From a checkpoint of a small mixture-of-experts model trained on Wikipedia.
Experts: 128 experts in each of 12 layers, 96 SwiGLU neurons an expert, 2 picks a token, a sigmoid router.
Training: a variant of Adam for the experts, 535M tokens, 8159 steps.
Below are experts of layer 9 (counted from 0) of a mixture-of-experts language model. Rows are named router (the router's row for the expert), gate (a neuron's input weights, with its number), up (a neuron's input weights, with its number), down (a neuron's output weights, with its number) and show model dimensions 0-255. Each number is 500 + 25 x the weight over its row's rms, rounded and kept within 0 to 999. Numbers have three digits each.
Before each expert's rows: a language model's description of what the expert responds to; "mostly gets" lists some tokens that are sent to it at least half of the time. This comes from a sample of Wikipedia text that the model never trained on.

# expert 40
Description: The piece un at or inside words, such as university, unsound, Hunter, Antun, plus similar stems like ann, commun, vis, ed.
mostly gets: "un", " un", " Un", " ann", " ed", " commun"
router:490499491483505483457506519505514515559540514495547477519496511528533501427506530523511527499469501480456475532458526498516504535450479509515515505474498530527477514485506506518493471476542488497529492465506510532513505497498508531493463496506481487596483501464527473528505516556511496432502490486526493487505475465516491488513487496492535517506461498511516492496492504510527485496503555490492511502488510526489497496496486496462482515514524561502490452475476529541527496491473512493535485488573530521509508478443498479477515506494424491513503486489500475515489483502517532525503518505496479484443481522485439516461521488496508487515495461515557502512514505510495511495478508532495484466487469502471546546473512491467473493463510481512519451511495511443502523548489500
gate0:521528505470503484462529525504463480547525502534469511511504491491538516497492464542536488524508509500488452486484484489502496494516496521491550545495478555531515473482479498510483492479493496539483544492535497497536446475452483527510476493481543501510511503495489467498481492500505448519489509487491483482477517509529487470494436496469502515509491497498540498487528501491512525477461518460466480540531493517477496485536483512483573509511489528490518506490516507508529496526445499473507464490529484507506525484473465496500501554509487447495473514523527529489518499493544521525503460511514484529530485543490465485527522539490496508502470408524525501469484533444482486477450521498499525441509479517516485524463471452490511480525481504518470481486491547475495479495526526
up0:551472502496489465549497501539498491476529477487497526544471544498506530512524526506477458518486480516507477493474498465530489500438537499489562529461503511496539500509514468547499509530481533485505494462490475527507470517472429526540480500498498477503515507496459506482519504485518490490439509514476533512521505466509495432540483499509517450489506457519546500515495492490477513510568475490487497508492477508511479495529517503474483484491516474532494481462462460498484494520492488505467502500489440525497471511463467444503523529511465486527484520510535533483520475451503512513470489532496483531511478476504502504542488497466499528536492479490509543510488444520514522523496505479523480534501522503538517491472502503505534473480501427481496491500506511507487493533538541
down0:462507466447507497480491540545531477460480496531507514481510496471455492487510450541544495482491493517485487526530450517457512485505495513506508483506544538506500518472497502508512526512498486533463503513537470511506506485480477511493443492514546534536511502511479456508526529475499541476497485572525486505503505507508479527473508488492467500506472516478483488468530461501509477472509521524524501505473484490528476469499504494466494508486495482455459497477457540506455553523533472472494460502489527488498466525508499529504544496546474499528536500498462468505517510495495564519500507518533531547516486480517498494511538492468510479534489493531487503447496512479467501484521474543521537521517493461503480541493526500488475484514514525494561470513467456497533470492502443
gate1:507476517478531484475501515436503509513514512484485548466501536526507457524490503540534521501489469483472483519515485528472495512542525494528511494506503523510493486446504505523477494503499473491487466472475528496490464505481548506484470519478528503540469521523483501551490497521498490475492484528497518508475492492524467506455470474475498536549490513494476502482547486549514477504473549485519485487474483519503483490516476470452490504515494531515545473508539503517506553526496529481488495504520526517522514507466455476510499515517482476517501501534550504546525489512512504499492560513482480478517504494497422536497492526505514492469455518551561461487498499484488524489449463492475552441512496463497534479487514530456546503516515536541513513501490526486465531482502534
up1:489502494496470503494520530470515512542491487517549508477475498537546512519489481484527535518497493487485530487507504542476544485496476472474515475511533497491475487474476529527505484478519486540485539483532554516491472514494485498479548490486526461510449554476519541493472510510445487502502503523468504507505489510525479526484500480475497536510521491501435463503519481553482434473488494473478512480505474530519485501483520508547507485517496497501515482504530521461473535485464529451500484502504489490467532501490505485472482556476515521494486547460536502542546516470500520503483478478529527472545502495523516480480528510533492454469511510525532468448499537480469477511491479509480528480506449468486480531485522490452482514522482561521510462490453497504487472476510500
down1:466475484506530514496508466510518475500523525490520535518505492507518521509522508500514473542482516505536476473488512517490480517503532529512457487492487476448489524505533489520527534495495480473536504466518504510494527490448511538484474468493502496491500509509515561506495520527537473476540495465500499498484504504509482494457452433480472519498538516500501509457461524527517523463520495564497508459477477479483498523557530539492441457486500488530527511509511466568493481486501505499444514474490491498505485504480441515490495515477516517468520499528489466489476515496458519519463551512468482518494527531498487540556481526468473520489452531517471523461489536536529488503464484499494456478477555511469505513516513505510488519528504520500454460499482480504514504453496506
gate2:540534545456481493463506517508506502520507541530484512509460488514520501466520489516484494516508512474510459499526482503533536486541498496511500535491517524473513551499473531540498492479455541512493529493494528510477479485542532502505472469462491437497494461467517525489463483518467469499516479471460539490500496501504496514523474546505515505535492475511505513477497524510503477480470505476516493467479475522519468521504510456501498531483548497452530505481544520555474487478495489526468444503516469548513509467466509470486512477563469487498494507551494525485479526500527541497538506544492483534496505479525466503490514489489493499485500491571490520502508499502527470542481514469512523508465488487481530449551475515466532517491522484507447498463457516540500506512480484
up2:516502480535472469478477497470474511477529519525513508464576456525480465534550440481481498499528511471517465476504537456507500436529529474448466517501469487510497480508514547493503489463492506536513487506480496484463512509465542506456486509504478476537484512498468507485490516510513515511524493510460472524495500492496470507466508490517510449472469522526531522455465506513477484453478490515531517493464510492508503497464508504558530507511526492470523515548451476505503484471489530455512505490501516535462503504489496490513490506500462460511523510491512498483508477484489481529471501467521493518544480474533522485531473462495549528507475503506499533475511515521474498488500506495557522541470503496511461487529524530458522565472490516466533491466495492505522469524475497
down2:474479518554509510469487488501500524517503507501522506463470523461543490512463504514490506526520484483500482467480531451522503492502453532439520506512475485465445541481530489440496484510498501507477527455543519477517443535482532451514512539515530523477526501517508505524451498482504483509515508495518490490488523502501476493532475477536534506468480504472506507502479527496555481468487511467465509518491501483457514517505462513481493493522502498495516493499539521558466502493461517531499537498505507543498550471462498503513504454488514487483493475461508503493492487549501500502540506499465521481519475511456476477488498520520522493465504504477550532520492453515477477539529514482530495513483534543496506490543428485499553523452548486502467501503524531510491525500528497
gate3:486474524475518466484541495475444494519551500484503501540441489524531470488527500547521507525525495509478446498489529490514499500545473556516531511487512533492468530495526502499497482481504493476545476521485502513489467501520492504493439529463476550489481488493513522500532493540543532482473483447491523452494500469502484520505464518488519525489465476459496520515520503486466529501502534468490510496491496512487543532485455486503477531484480546471529511509507511523509519478478460503492478553519554518470494468513504464472525480497485475483505482545518506530521498504531524527498551520517488505461471548521472545444504525541484516485478503548516487495514525523509485518493503525474484494508479528459489522444513460489494489525466497518497461487457479482478501489486509
up3:506473487500496488481495506519551464462544510464509536462464501492492517451502452471529495498516506496510467556457501492491486463469491492514471544511511489497478501476512454518506558522456458494514527521464466490493477538508537512512510498507507530502522544519484483526523502515448432507485531510529474512481497478472488475516536497466495553471505472498493506521472467454469525461475475521501530480480475526515504525505499510507500519510545540533482513518526489509518473460534487471471536497501519491555477469529540452484494508524507531472502554519491505505528528525489508493491510515492518489482478495535549505509502484496495508502499500517492462476540459512498533502457486488520503522485526501534467483539464513486525480511487485505460493515440463509512460460514532
down3:540473534473509542491506492482514489477473507544513525522532478485508524544466485506474487488510503487509490521513497524521482473512518454506519514513495531508493466469515536525471480496533489479496495532459487477474478498495539542517471523514490484512490490541490486466487483498535543547473523444523502496520483472511526525504487496521535472499477474488498519451542490501438487520496477552543540512489514477484494551530500509479506549447471490470469511519498486510497579476505512522488525490494510498475565523514452542546493494531499496515492510486474507486488522457508506512466547510511482489507442517522446479479472524508540466515515493464488455506528509452493509510502496493516558517494483520490452484482515472475484448484481534538512503495495487492486507499478509
gate4:495504433474508501448530537501515485506506488499486523526496446474530480499497544474487526481518552518515477512496472442501509531463484521506536542452476467511504530465514491516514496522511499529503480499475537491478509477509505507467479492535545489504515504527490476474506499513501489484468459538532458527477462497508506492512511531432504542516484518501518553501511544497499516510528494543482514495469491511516495517526509467431479487474510518516518487498535514528512487522531511503496529540523499501476507490461487469484510476573518541517477456504513518461487492510493518527484492502461495489480498501499466469525497509505481504496443495458524500483504488463443519544462529520511498512513485524513547544519543512510490520505509442526462493513527547485512508502528457
up4:477483526504467495491479542504515477527499495523525476468523542502517531512504510535518509479529517497487511505566505554526533512490467480527432454509553507494505491513509473515489511518527499516488488503457482460498447499448449477546496516512487512482515483469496491556506492486500525513518497433486517491538480510516495486504503501496509474467554505500495469497468504484528471446518504495477512517505487471479508519503488531494525498533482493484532507491493484508496520497482512553496546485493457504540495520459521537527483508452467498471512531484535465465462487502515498512551550488487511462507522498506536453542478460457506534493480483499502513509510475503451523474487532506509486486450504496470497512487465509495514467499515534534542510496437497502538536525532492
down4:519497525490516497506497495496483532446512522502514485523479498530497502528545524492486490534473509496462498497481496501524496519495510527522514513487504541564511527511509455542479493480520506501520498491496503481459495507503512490512488495472498472530501522498509484517505458501486493507475509525499456501485499513482472523498532539545513489515497486497480511499493521481524482520511478550492514504547498433492488513522571495508506540522474468531484445540481523472505514545527466535466439494523510551449523464491453500430482491442524527512474516464463491538512466513447473460462520491501560499493461478515512529515485467508509535507488477502543501467517482519538508496542506546459485487500480503483520471498495467510452531447504510513484503526513536470494504514490515

# expert 31
Description: First pieces of four-digit years such as 199, 197, 195 in dates, tables and careers, plus digits after "age" or within temperatures.
mostly gets: " 199", " 197", " 198", " 196", " 195", " 193"
router:479494481542504455483479479486529499516544525501556498531516501529529481458499515523503509505493509469510470510456526485525525530483488508503531530485499491530512513507476525500491521469500495482486500439491509491493483482501499449483443497500518486483465486529516463535495505494509520485538475464495488496496463484516521476501495512503567501507487501493504467482501483494480503519505520456495489536493489533496497496505517481509473544494489536494520457481489541549518513495490490518511505501569517527495501428445505502494494504510437459541513467475501473524455507506509452543499516521488526482454524511449403496443491507519502487550510472528545496527495502492488485509482484520459490441493502530522514519496553503483486502489540512496492474523519509541470501508472505
gate0:492518512477507443485497515499474522495443516523505483485475437534496523479501451528516474532460490472474509492500492501546531500461477480501479488493475478537474489520486517553469478509516513460477506513527483510464506475521510479536485533478468519466477469496491487566489526513528516517412451514482565520520495511518498549546507510494494510508556540494525471487492472525495481481488536500522471522509509494461494477522499486510506488502481536495509480548498464519484496532519488457454489482501475534495485491468478485523527487496494472494546493524513504484471560493476501536500508540480532496471536532465499504529511547454494502501526495523522495518510525479498498518466492515510490495483514452487504521526527501536507537471495525484467467550508475514517497473517511
up0:433499524493514462465463526511486497482454496532498507521480492519506497478508465525529454523487576461499517520518523483540507529475500476486461519477479506520472480514482542483496482509488510496502455525513441532516494463512474496545481505463511522492498470506535510522490542497488504476470460505501532522549507514543498476507516566490500504530530447503512497511504487509482470517500492498510515527521505479496474487527548492500472518467493510466502532585498457508511504511541481469486502512514443518498515487512500517493538502517509465519508507521499453510472530495521502503538523493468504476503528518469527495501516452471486560493490475534525503511510496538503474518520491520570508487459478471505530482490516481510535488484489456488457479482477518516480493473551509
down0:460505468435488503543506500533546553522520529505466490480511534468547507507497494467530478525503507534476500478503515478462520468504533560522498514538483495533563508476507473492481491485505462510505585521536521533482481525494491526472506492497488512522519537499460445462465462485522481516492499470506472481520499503479509493485514477470463528488488526499517506469478472468472470493491526525509494531455495508496496479511489501505488489474505507518532466526512519515487508565494511503471501503442535456478477497515511488485498542487492472511493540512457475489521520538495505446501501543484521468493495475523482462471475494480480504497513516504525501501540527504532526498453488504475498529478490496474505474510477568508487514514500509453475535515498490525543466494523457
gate1:505526495541553472506478510534511432509519502492524489506525503466550483488487515516485484442521523541522522502491522545526494517472487500487520528493484485519519496542496508539521497490516518493482523458504544487483483522457512487535523488476497480479516475495521509543520478487480495464516473475550513507506475483511501457534505512496521462488501528474491433493522481428545507516462482510483500515489451512464513441483443513498515509514520503523494467471479508502473460548513513538471460490498543519523473490531497495509483466498472510520481466506527515489513490490484477507503505525524531529516492520505461513524469494485539478520491475508530542491508576517479511475454477487514468477494514575543550511460507487469481474509513512485507482503510485506500472510505495
up1:491463522499485483478475500467507512477500509512522510483516521520485510514521481545520500557523527484498498501519494505482538500503550447538487503528454536473503517498488488455500473517496496526531525558498443500522496509487476505523482487494496517514495498485448536487538489511517465505464498500469509489487539489482517496474497512478489473506536499517490515560469483536488492510517532506517467526527510485509522538497575481521499491548487520471503541513502468476525550489493512447529519491508427466473545514487518511527517533458520484530536515481497477511478520508507485469458484483529454444495539442486543479520538481509531524493523499520502487493508472468535488503522476506508519496455469474484454480482494499512524530493494472513523539492472528503518544505541524
down1:533499507531534430485467529508524506497512536540541542531495446492472513501520487510536490476525486536486463475516512526467498529481485501497487517528495514542472466504499488474500519515525483477488540476480481506446496521510476562525476478478466477476505465486463520546520508493476518484508465472520479531501508535478492470488503538496535484530496490451497503494496504482545433487467490481502474482507482504524465491498511449470541530466516478458495507532513483528477522521536491501500499537551510544471513484499502490461510487527474471508494504502490470544559490520526539457543487517515524524489536501477522524472478543496536510512492507494535488492463490488551507468470479535539489465513489504507512491478530509513515487488514480485529485448526492479482482479481503
gate2:501500511495493427491511528486510518515502535548477550510474536489531501474493492486542496527467499460510514523477461491541496502540507522521453462508517472521509453504533530563462493437472458513480514504496482475481517492512457530473489527492512548472494478461512495535474498468502528483499500518504538475549486504507537473474512489529559509530491510479466492498478522529515503505499500540489509480509500509471493503501510523497483533466507514465442466456525480494493494535466444477469522498506467466490458516495517532540538553481491516478462497476498505516482485494487516514501504568473522508542503489524526500462526484492468482511496459472498516488496468506490534495553500502494506509509514496543495515526498497531475491494495522515492506468501543504520498465440513
up2:528501513489482559502502478527486516459520441472456493521463539493476505492544470481498526525516468483491483499480480514489504509534506471500486527485494518481520523512537486484473472547471466518533518491463472509503517528491500502472483490554497489528530498523543495476482424508449451531449487488508490473519481537512489475513496481477502534505495483521502497538444516528520471528505505552517487481485515508494491505482489509501529472499488449463478493543508481498492462482450537537529489493493501515530487491485490419460497528538492537447461467519482501492487505533507537487524468523477538496458488505515505534526472530512503526463514506526483500550509522508499508478503528502517513531496481488458519508497513468475511469512482490442457484511495486503485492523469514
down2:519458502504516490495502488537448466473507515517504493509476443523507487467517503518518551472507464509488517510476491536485526506496489493485510506480504519469519467499473509482501513529515510487500480556464501469492501507467506551504509507504453488535453480487481477504519491511472549456485463482527525520509538493499501494488479522503492522508477496487473513543477496520543477546496513478516453549527506514513543517544496457428518535532515516489481510514489493488495497472479473502545489481582508527486538510497435504487527490464484518568556542501506538487505510479488442495508509475491505477510471471502513485520520527521516447487498491483511488489461496476464467493466525511505504464502479533530514538474497511481501500527484508501500503491530544498449519526475545
gate3:451514483502476506500549531550492480473466542481499486493513502512507520521502521512442486457552506463493490508498515490517514502550510514480475499536511515501496489481472513548480466504474510500532502470483503473506479512511502479548511467516534519525475489472476472488501477498501505507483512514507510432507475528479501503521487518494508474454446492511495495545538539549502524469483498506495541515485525537521440484470466477458499516525490519486476474537529530511524495501505530538479484526549494490526518443505499483465479484535496489500511516524495497474497470478495570490465528481515485531506494466491438535492534506477494517541443480493490531541508485481513485525489523488490501528493509477543533456452507518477492475478537498440507500526497513457492505531475521
up3:505518520477494487478523495519489501492497542498464502525499469509560480541508512524459516489491492499469498475477503473524526484523512541489467496519519528476504490496496491460479473533474517499556497500464442473489522443445477534524489512534537501523477487488481494485491512489509521495478481513494485487479507494476513496480518481537506497436510477496496529544500502514490507462521469529539488516490518503457500494500528502474463523497463510483480519526497476511532476503536549505484523506521521456539495522489465536519486502529493506466505499526465545426523493532494537552488503513490444471441510529474466492482514480520451529521497506506511510547499420504532507512538496499524540524513508432544489498479510533457497537481517511500470522477515509490503510503514511
down3:487445493472515476503470523533502514481566526526548533558515524461467533499482488535511511496510497476557469475485533547454472529480461496497474497489488531492510470505492499482494493501543542530512500492506469505525515527553505474466481454482490497521524493462476494468523520494503519505482502478507499505496506503555480429471486504486476511476491501477463519502499482477507516476456486475495508550526447509540480491557482499466505513505503476469525509487506459519483522524486527491470452488487517556508460535527492520464525474513479497515493489491495530533508469478543500460518513494508524529515466505516568506523519503528508518539530480520475467508522523519507520477465474482500525477462493534449510513478493492503514527479526502521495477481510493480466504525491534
gate4:475481512560490518506536511529511519491515486512530500484508466507532492502491529506453504480530515499512529492476509520504507485472522493464459482549458528465488479538483503499531496516548491527515507513484525535523474531466522463562475476480545491485489492480485528489490494499537500510476513484524516462512487523507490501486479515510489478485450491554500483500553494540522500433497481493490534504459478486476506525492504476493492487482501545521475492568514504488514470526531535507505448486513524506512492472505476544526479484511507485487534491529479497464478443487492539536479516489504425546519478481486438529521484499473530458519482502499495525490521485533501500518479536449502522486517502481544504456509518505489486476488519498478480500499482469492447484542436491
up4:529530522466503507509524532525490462519511503445479536516506492497497466520473543459499524458482484543501460488452508485502477512542431505507559509463558492482496533514510482541501522491463537499475501471550518461485465490542507502481512519541509503503500525528510456530483517486471515529504499489498463494514502504481493465515513486506511531498463518480511518474449496498485529529523492509484509486515493516522499459509472507528523515481476466504487465433516484496508509484474462524471512519474520529517490487493489485454465533508501515485487486485564521484558491495494487504532470508544600510485516520501515515450458538518485506498505484480501479490484536475507488446465475519510466498522500526483497541543486506520504517521491518501482477525505519499536495500504502
down4:487525494487495482474511489519502496530480496485473449500540477494557469475510491470540481534514485467513501538536490481512510499459531502540496506470516455517476528492542507504448490522437534482510504563519468487514477521489500527503531488544503541536462491516459494506488522464526540501504482535467510517470541508480474524550517472513478498546458504501515482520481508475509528489477486482508479488539513449527457493488538514480483493500509479476533518486466487521512507486503498497558519461515475445514498446487542492529538510512455485506484498501508523512470512487460496482489431516482482468519488460503478514534478494525500486519465499519517511545466525505508513498547508467474510505461483461550516508521501512528513519497460503495476556480481506476511504500505517

# expert 32
Description: Years and day numbers in dates, especially Born and Died lines in biographical infoboxes, such as 18 in 1847, 1897, 1991.
mostly gets: " 18", " 19", "′", "19", " 188"
router:480519500478488453493486541459485519531502498507538524495495486516466489476518513547491523504466482530499493519502483481522483540447472493492523497501488520513492510479504546507468456470487503459502484440494514517476484524494536509461480495516463533486452525522489501514487511515531536532486496501514493529527476527474505472500477510497517489467476505508523498483519523517529467535466533466484484520512516544466524484502527441458460514513495526523490489493486552511522534491480520502546508495616537550504459441472528521499496501487436498518538493492499461491478483481507508488461504510510506494458513498468432484469475488483480475494479514490514512497509532484526491505470479505513491466466475501483498498518525510517464493474515505526502462456497499538510464518474500
gate26:518527519491520514519490524498494506547495467526534507487492530537535508495503478471551496532512501530478544487467447502550522559472508494494460476531437488490493504495512542467493532475488480517466469494470506518449512500474512510534488492516523490508511510510530477512522483490549448474563513522471530476486502464486507490499525474459529518459475517472484511490521491520486497508515481521477472492528458536493519501488507492507452493491539488525471501470523475522513483545522497486489451499515503513487485482509516493500551512486517484501528494512475470486517479465518486500514520571496436516486514463503490487504513489468526540499466464531469563501474546522484477508527467544471498493506492509470522505457504482493509540494438496522530460487505489468522490494526517
up26:485507467501536499538461507487512534530542485494524536519504514508520499477510510464537506543554510529531504497492483520533497526479482511482479510523484499509506535539507527475485467483487493495494475523464516498463506463498504505458503465499504535437502532524543504453513513491537458496556485496491536531473506493525537494524488516499507504486447492454529449465513521505511512497484489478472492505528536531465545487466497490443479549473509482467472498507479518520550496484475483534515519489563501465505504473486501482448519518476485504526497507562523468511481517469494511503512518516510450510508494520525459517487506493472488580509461529532493487463485497491491504481493484507513485494497506552473546483523477485486465528484456483493548513508532487517482463500499501
down26:525496525490512454536524492528561504502540524495513519507494484477475477507523521546476488462528505519495482521534510491479511507521502481468519526496508499462483470536491531498529490515462447509488548484474519490562518518489477505525547468470497510480516550492498490526536499534523547487455517523496490485486533512483486477472497487508473454491550502479480479525476500442486469514518515472526524446511558456482545479499485530475477490520477494484514537500488459498505493492496532522526482503509509497504505530473488468501498497484520517507510509481515548522470522503530482508515532489492518486502492533516494489497475503491523459463493537449504484421508472529477489539516544471524469578453502533492507497466465461481501511468498457471498491506488523518509494487495477
gate27:507500512483518517532473524490521520489513460476478520486473505452514482523549513507489479546481474517491478490475552528505494526530514459471485500525526449488500523470531517498475496504468512473499455500463483471507501487498510472516495505506469539506537479467512446516491509557524506490552469486525528513509463520463498499490544511489524515493479531498472520558517475561487556521512516528534531493519476497501435525532485475465474512498473494509485535486489464455482484490484523508525489491496479491497521522521536480462514525528490537495507498470532501484519504494490476517455509500485496497486486469492521466513486480506539509515498506547509501481474510531531464569483510522523521486509522523465541542462455537507485547496511521446482541503475517464499506473463490
up27:489451471537544493525514503502489498508496506475463488547489507506500537472513492492517471517501478488478496500502479514476530523493513562542557490509507489503487480485513494502538477560523497486492505472480439553510479505483503507492531512516504480536489486546483496506560482471517527472457462522526494484529500522487498497505489507499523488532526550500504502507535505525526535480487509489545494477449448527469518508529464520488519458481487520466525512472532468507482503527497477516523542468458483539513488516493478534501482531480486456500445496550482464497521461500494502437502518506509464480513494487471533494509477481504515492470509504493473503487459535493505503536465476505519563479496464489533515537471520530487493494527492475496478432454496476531481464529486485
down27:489499450500507493520472492527463507483502493471453449498479523476488502460508540496515474512509516499527513521519494465505536459516476541496527455534501486465498505478486456545523519513474487490511511465491482472516503430504479470477450481511449466504521492496454507483522510495487508468481514494529540530464529518474549510488518483532521538514492491466513475482466496490482515473510465473505508537539533532512518476540502527482525464526512507490494513486490471539505475507514506468550536520525506509482479499554485547515529482491507510513492569479458503517504500513512515474441523448541480455540507508524490481545521483509519538451528495516540476530523489494488496534492484521511501498503490500473496490469488497504555485510537523512488518488476505516506440483507520
gate28:511509498478486483520494538520507525502519520492485480503514484516514519422486472484529506494502487490492486527469492516482482507457464482487532487484517523488494486546478458545447500468458518504468476505502502496445516502523495474484482530513493463507490576495487497574481441479505483500514499484538521485524475527531512499496522505493515518484538530504524484487440498457535461515510505465478495481483451526534471519507489498468488496525484488541465497488481458513484501486518483496542509473495489521528492471474494497512515503477503501474510497474518518493544536511529467502543519506564507500476490461514489461534454518482491527507506487472491450515475499466470524501443492470514494496483514554486500543435518526525482486487494521500477495512521483528500435530473469
up28:487467506482510485518511525522483485490510527492478522495524454555475487485525449518523450506493467484524498553483486518479492485516500471517533511472502495465488468554505495546456485467488532472452479506492468523482519518533504483483495543503517467474501537473496503586512481502531492490488536484541514501552470519528497467500555511459491502489548526520507522506493486472492513539519517442474517461512498524530460527512518510502461444508475518544477502481472460528505490521496512535529465494488495524508518500492474481511507521478504489468516510477519517520525515504473486491505531506535533564479491506559518484515452506476518520510516489487472460494480457470470528469499516501533442503503506535517486515464502489512487499490507485485500521464525505496500443501486506
down28:527519460490523543533540468502466456522520504487491470472521529485503542480464530526527494495509471492495556472487538451455479482519483536500509453460532509473543465469536474510466526507493521521461493464450465497512516481494508516520468484487469512486507551498515527496540523471500524524516497479473525499492531477483447512507469533515523523485492479497482497530478522484522509507466494499492545487458524507498539496515484509526532457489470514487528516453467478506487507482499537508519504501498516462536504509461471501518526451498533519503504482488488538473520494475490502503510490491493448483558470563544505496503505531530475469491511519488459514473499483503548483472501513450499501513529514554491534522498518508483502484494504499492443492498533541518520510536503526
gate29:499463508557476507498482527557522524500506533507512502504516510462507496495485485502500536508476534492480500525532550474500525547499529480474497533521483491533488478518520487458495486567535478466549486476427524508504525508514471468461495489492520508506519570499474506514533496493504486543519467493467534502466477486481482487475526502489498459540490497514499520484499512502527489443481548478485463490520509488544528494488530529457488561479473528476482487544524506527516459475488495529516486511531521531524508494499468509494470508483490524527425460482502469502476513522490536512503524491495529449469488519476444536485515489472460507481503494499521512534518531450519512495496544497493497493459495541484525507497462495486489479477476509493494543515477524498513506499496469
up29:486463517539513525506487520513515498506511501571489530486516482489468529488474518498496482502472546515499527548519536502519482506481518476489521466478457430512469497525506506466512515518505506487533487478505517485472528494531486468510506469503509529532503513491476453524505508489505467508498454518487492521530500467455490493547521500478502487563529516509552527495467499504488488466498559483463483500507508500549518487472515506436503501474479466462485487490503492504507464485458480481500467458518523540495495519521511513495489538489505580540465425514536517507497513531486503491500526473483525476526482494495464460498552478478492551488526491492510479521550523480518467501545528506477542485503487536487482518512504477494498471498497502518468556508496552492518504498521508
down29:448489491496486493602553502502503511550520463501494514500483502505497478521487503481509513475493490492523482450514501491481490457480537476536533459504499497512482526533497525453490538479514497530526505471520508488483519498497504512514498499480494515464491497522555501522487499469529492548523466519502456507482506519485511494465497473498461506480509497511522499490482540493497542518522532491476514510466480518508479493495511488524472498498454468498471515527461457554474522494537492480453465438408518484516497536502527537504501533499533508526490466517517514514527500508503494483536485512522538482467473471522524534474509484502478498543517456507479490442524496480522479500510484515454489555556511521516535498520497501454501460470476484489522488529489485468496524486514512
gate30:537518480493510472496503508504515484504511468499452474473506481514551475437504521508509562494516504495486505442555492444547507534487543489481507512507465529512497486514512525446470479497490486494482469490517520521485527509470524494515499445538519529491547545540517500473509498471494493509489522487480473522494503523464480534535488500525517496532516520461521511502503466557507472482458500485508465478502520538464533551521477472445466513494504506488506506535550520489515485531529470502539512507512521504485438450496526490493519470512536500518501515478513491528511529499479453509487542545485507492471530472479470454507458512465484512534501482517448496481474526506515496500490496502523477483482525495504528486498473502497509518504463494497536499537547496496495453486497450
up30:552435481521505534510505536481494455535522463509507450473524504486469493487467471493579519503473471515542504528484501545497495493493495492510494486510510514495528506526504493502547513523559492479489464512545500483478476498486496469511514513526508465515523468473470481499506508498497476498462496458517523516514514480510469496531525454495503511507491526463499495472433493516518492473517480520491512513507436476495468504513496521483527509461516488493490480514491534487508518519520496498504466480526547526502481453488530488486522512526501528512466470506514520538469490504534496474529483519467466486452519522486509534519486494514479495527499512451434512526482534507509523534509412543462528476452486577505515493483499489527520483485499510508514505543495512511535501485501519
down30:510478467504532501492471480476513536494528455500510478523471503523470499458511513500500446515479483491502494490508511534503492537515463478490489521484491539516499518510505529490518526523490523537505503470492546550469496515526470530494526477491507481518450488492482479518537532467468480479520475490482531511507550490560501482502496497480483473506497557503538466505497533525491496510523508499482493502488521504477468513512518460518523518478516516490492554492492521490517477533478560491480533532492484469501493478554475465504472498518498490464475485501465477518518472517463532521544494477455468466480538507508520482439517490505525540462536454514519495482473516475488475527471522477518548507500468513516535493453530474484415500478522439493508507531516550498535510507524504